Experts of a small language model.
Size: 9 layers, width 256, vocabulary 16282, 32.9M parameters.
Experts: 128 experts in each of 7 layers, 32 SwiGLU neurons an expert.
Training: a variant of SOAP for the experts, 286M tokens, 4371 steps.
Below are experts of layer 5 (counted from 0) of a mixture-of-experts language model. Rows are named router (the router's row for the expert) and show model dimensions 128-191. Each number is 500 + 40 x the weight over its row's rms, rounded and kept within 0 to 999. Numbers have three digits each.
Before each expert's rows: "raises" lists some tokens whose logits its average output raises strongly, later layers aside. This comes from a sample of Wikipedia text that the model never trained on.

# expert 3
raises: "r", "p", "s.", "b", "s", "s,"
router:526575585491485456482525511490468558455467496459452532425440512474540536509502511550523462454449499492487498538419455450489550494472506499479514514491576525574461475461555427516492536475490531

# expert 121
raises: "|", "\n", ",", "S", "s", "-"
router:512473507527494402560466540471501502448509564492430549468491501501545451520497493510475536546434485489488478511491496518516546473536528523471518446556531529553569495415518474532550459399514538

# expert 65
raises: " It", "\n", " In", " The", " However,", " Some"
router:440503562498431477563516535466441498478525540492453537423485514486472488547549511480552501532540487484530502514479473501523452519548579510474529572465565551486517454499516577532525431414540530

# expert 120
raises: "===", "===C", "==", "K", "\"", "Al"
router:510492586524522423549513541488508491487518520434438456449507479509542473455490497487525497489444494500492476560488485454530531540504561502520455453523489507521578502390519453546484482358562555

# expert 6
raises: "out", "ings", "es", "est", "unt", "ement"
router:532547594503469444501505514513541446493492483482529504457466459502494456543510598561473499530519498430496477532480537519505499483497473573465496527521555565600562427439532551507483500411443510

# expert 51
raises: "50", "30", "48", "34"
router:487515563530430410502535559497549483438506538508494504500525532495558418461569531477482551492468507476493491452498528409478522523526504530419494485498521447546549425450507543564484458418427591

# expert 124
raises: ",", " and", "ctions", "ry,"
router:543500533529559471541554503504464462465551559502414494464494505487484371556523582466497477555489535455484556537477483540532560499441536563501445535485531497527528508464553454544497521450543442

# expert 109
raises: " its", " the", " results"
router:505562452493490462492492482497484489487514600504498501448488500498502513518525494448501470552516428471424535483451534469484544564489552512513518504533504458468437461393464506479495478473532485

# expert 87
raises: "ve", "omm", "pr"
router:498505540472469464450527507409426421498545550511488529455504531479533433499542540504498512545559473470485541478525491454492534479461455555469412516471515501535544451425430437551466521473445533

# expert 126
raises: "ly.", "ly", "ous"
router:449511497639513471485588526558419445522515550514454476498520536500484452524570525438519491529495493487480491537448504502471574569517559511525490510475536507511551498461498495514502478498549511

# expert 84
raises: " only", " most", "ared"
router:509471522588474455456451513495513537480507538490490450471463496498447451498539527471477508525506485482463516502480424485479574486452555512506454480508514520531543439478617423523461539468534514

# expert 32
raises: " of", "p", " from", "side", "s.", "\n"
router:512498494543359453495495542520469490507524525505518503452526436462495498533551571464484495605490520502469473456467490442515461443481515540467471509492550493505474448439473536521533518408489488

# expert 66
raises: "er", "ary", "aries"
router:513490548531552470530609498524502493450455507502456537466527511518409469511484551426509458495486472404512432546465497489506539446473525518513517465560521516482481540473587475585518518476499502

# expert 68
raises: "=", "-", " |"
router:448485570540424480499539551480410457526506555528488495464552502534486535549537494495493456500558410510513537492486459477512421583546512535502499524481556497467525464483503522470483454426548496

# expert 113
raises: "rd", "Other", "ong", "K", "Y", "W"
router:472523561554521440522546555521511463461530517460479526465496500504539485451485483495466485493487508492482474546476462421498486558503554512458450439530507497542588510406565491573448474413502549

# expert 88
raises: "ware", "ly", "1}", "ars", "va", "id"
router:494444483560489453504469533463445470556451483456524514417451493525522470545576514470521469579530473450460487526457446495455506466533496539555457510454547513507556448479452495530514492426496494

# expert 18
raises: "th,", "isc", "econd", "5.", "-yard"
router:519509527512453459547545549528428473550505491401457453462507528484471446551488530442498520554469529473497484546477423472471458476432509513515453479488554470512563536481495566510527485436487532

# expert 77
raises: "\n", "\n\n", "]", "ract", " Succeeded", " Label:"
router:489478533546437469546481533472480487548507541512457492432495505490471444530550568499503510533494461411479501536487476505527490532531535519458528570459580514491495478486494553563487406387529501

# expert 57
raises: "umb", "ew", "est", "um"
router:508559511558465423508500519519502448488594471456527456497513462476529419539533526446521504516488514480467453509404491418493556517489520571529415511458526472543574495480571434536494513478456475

# expert 15
raises: "id", "istic", "ends", "ank"
router:558514549537477428568529493480459483510485496508461468449462510495476506538503656496541483447490550425464516548476423530506582494496523563476481527524531516569522464398520490509465489431453538

# expert 29
raises: " from", " off", " to", " in", " for", " on"
router:529490497548461448569537470534432400509502482501508517480501444586428526465554491485548556503496509439422496502440448377432516459443500504511505461562537541506470472475572501530513459429581546

# expert 17
raises: " of", "c", " |", "g", " the", " for"
router:595461540561478459489490501469439471482574499515512543440513429459439499472519501510503460529605538428470481520514491425437486467456498538451479486587547547510490493522515457497517562457548507

# expert 59
raises: "itation", "ident", "iber"
router:566495554538504413504540612580500430464492444478506479477489455455515505460500494484528531487465463473470482522396496472529470514491514579525492464511504467497494526509540488484463472464480538

# expert 100
raises: "\n", "-", "3", "4", "b"
router:518450531573474427522562519503432446461509495522411477494525505526463459582561501567520514507451469497469460550473507529485488466482546512509479500445525507496535482436482473518511498435476467

# expert 39
raises: "ul", "omy", "ally", "ess"
router:598467505548483441519449540500487482460467464499514487459479503419483430540486512519509496555494465472483488508494424504536581463491542550503427538584534538471569515482495542435546476489576528

# expert 55
raises: "ers", "ing", "s", "ers,", "ing,", "th"
router:554540543525409436547463596496468471542518525511425488503525494415468545517618541489496480543450476411470490535476507469540473472527555600501463515484575477432538458503447460460526442447467529

# expert 7
raises: "ide", "ide,", "ard"
router:550530538520476428555510531446459503472485566511507448496480399369501413542541497498511519501444504427455483537526484474470490492483505533538471582492498487556549473481498427491494449473468490

# expert 44
raises: "row", "yn", "ents", "ood", "anding", "alt"
router:579525516476524417547491569518471495451513524476501457437449516501538426499481523536460470524520473456473494542462415472545603495447513534442415488513516524472547482423496494483515545499530444

# expert 48
raises: "in", "at", "ats", "ar", "it", "ip"
router:510528563588472430506542522543496500477459529467514437417471450481491458502534555493526464489508492463485503508462513431499520536461517537474439422493522508559586517433524440525489528488515516

# expert 52
raises: "ca", "rel", "ks"
router:484521559570435459482492486486411463464493521511510483479543557544472428483570498500495522629537455497484509494481466498507530540500528539461508496483489523527524486477481484541529491497513522

# expert 105
raises: "in", "om", "and"
router:500470568497466421531499521513444476472491473512435442450545480534469497576519471484494541519414467480446454539452488502477537469562489494488483481483531467492522537524487474519508429429453521

# expert 80
raises: "ly", " of", "mer", " terms"
router:490546546493406454495587555482489454486549546489481463485493475510532450467532546510517545489531493475445461507468460450509490435525532495512459530476498502475454455498504482553540521450541471

# expert 104
raises: "the", "==Career==", "-"
router:504468513527507426598509575515444451424526516463466522400469469534438439477531452546514490493467453506513492504489462476534496558451517506447415448469521498564528526457491521553497509432507532

# expert 99
raises: " the", " he", " it"
router:491535485484477464500523464471473456512485594499538493405525531453534529498510534502586455517530465484506492541443475475509499538504518489508433491505500489481486530477526487492537469440508526

# expert 81
raises: "er", "form", "n"
router:494509606477462445505567536473489385487497540451473535513471430487548450538514496467551513508474491444474444538488488444448477453493532528533425529549582546510493474452539444595479523458512498

# expert 93
raises: "place", "ested", " lived", "right"
router:513485536523403481480543546486479461527497538503465443441511518515500478440557512574470484566486413480450476466483432421516491564486552543509481476485538522459523458500518500561583573438496481

# expert 85
raises: "oon", "ons", "av"
router:534520554482480457501499439497474480471418488441498548461504501480551439489545476516556511514465493470454514506438465450500494491475563508550450524497524504547522490455553433507500482468532517

# expert 89
raises: "ico", "ivers", "isc", "om"
router:521501492522411464518554519457483416503519535499537458429563498444515447508584470518498486529526513529474442505492503447522505528501457575526457447487518541550512452439457500546517480507477458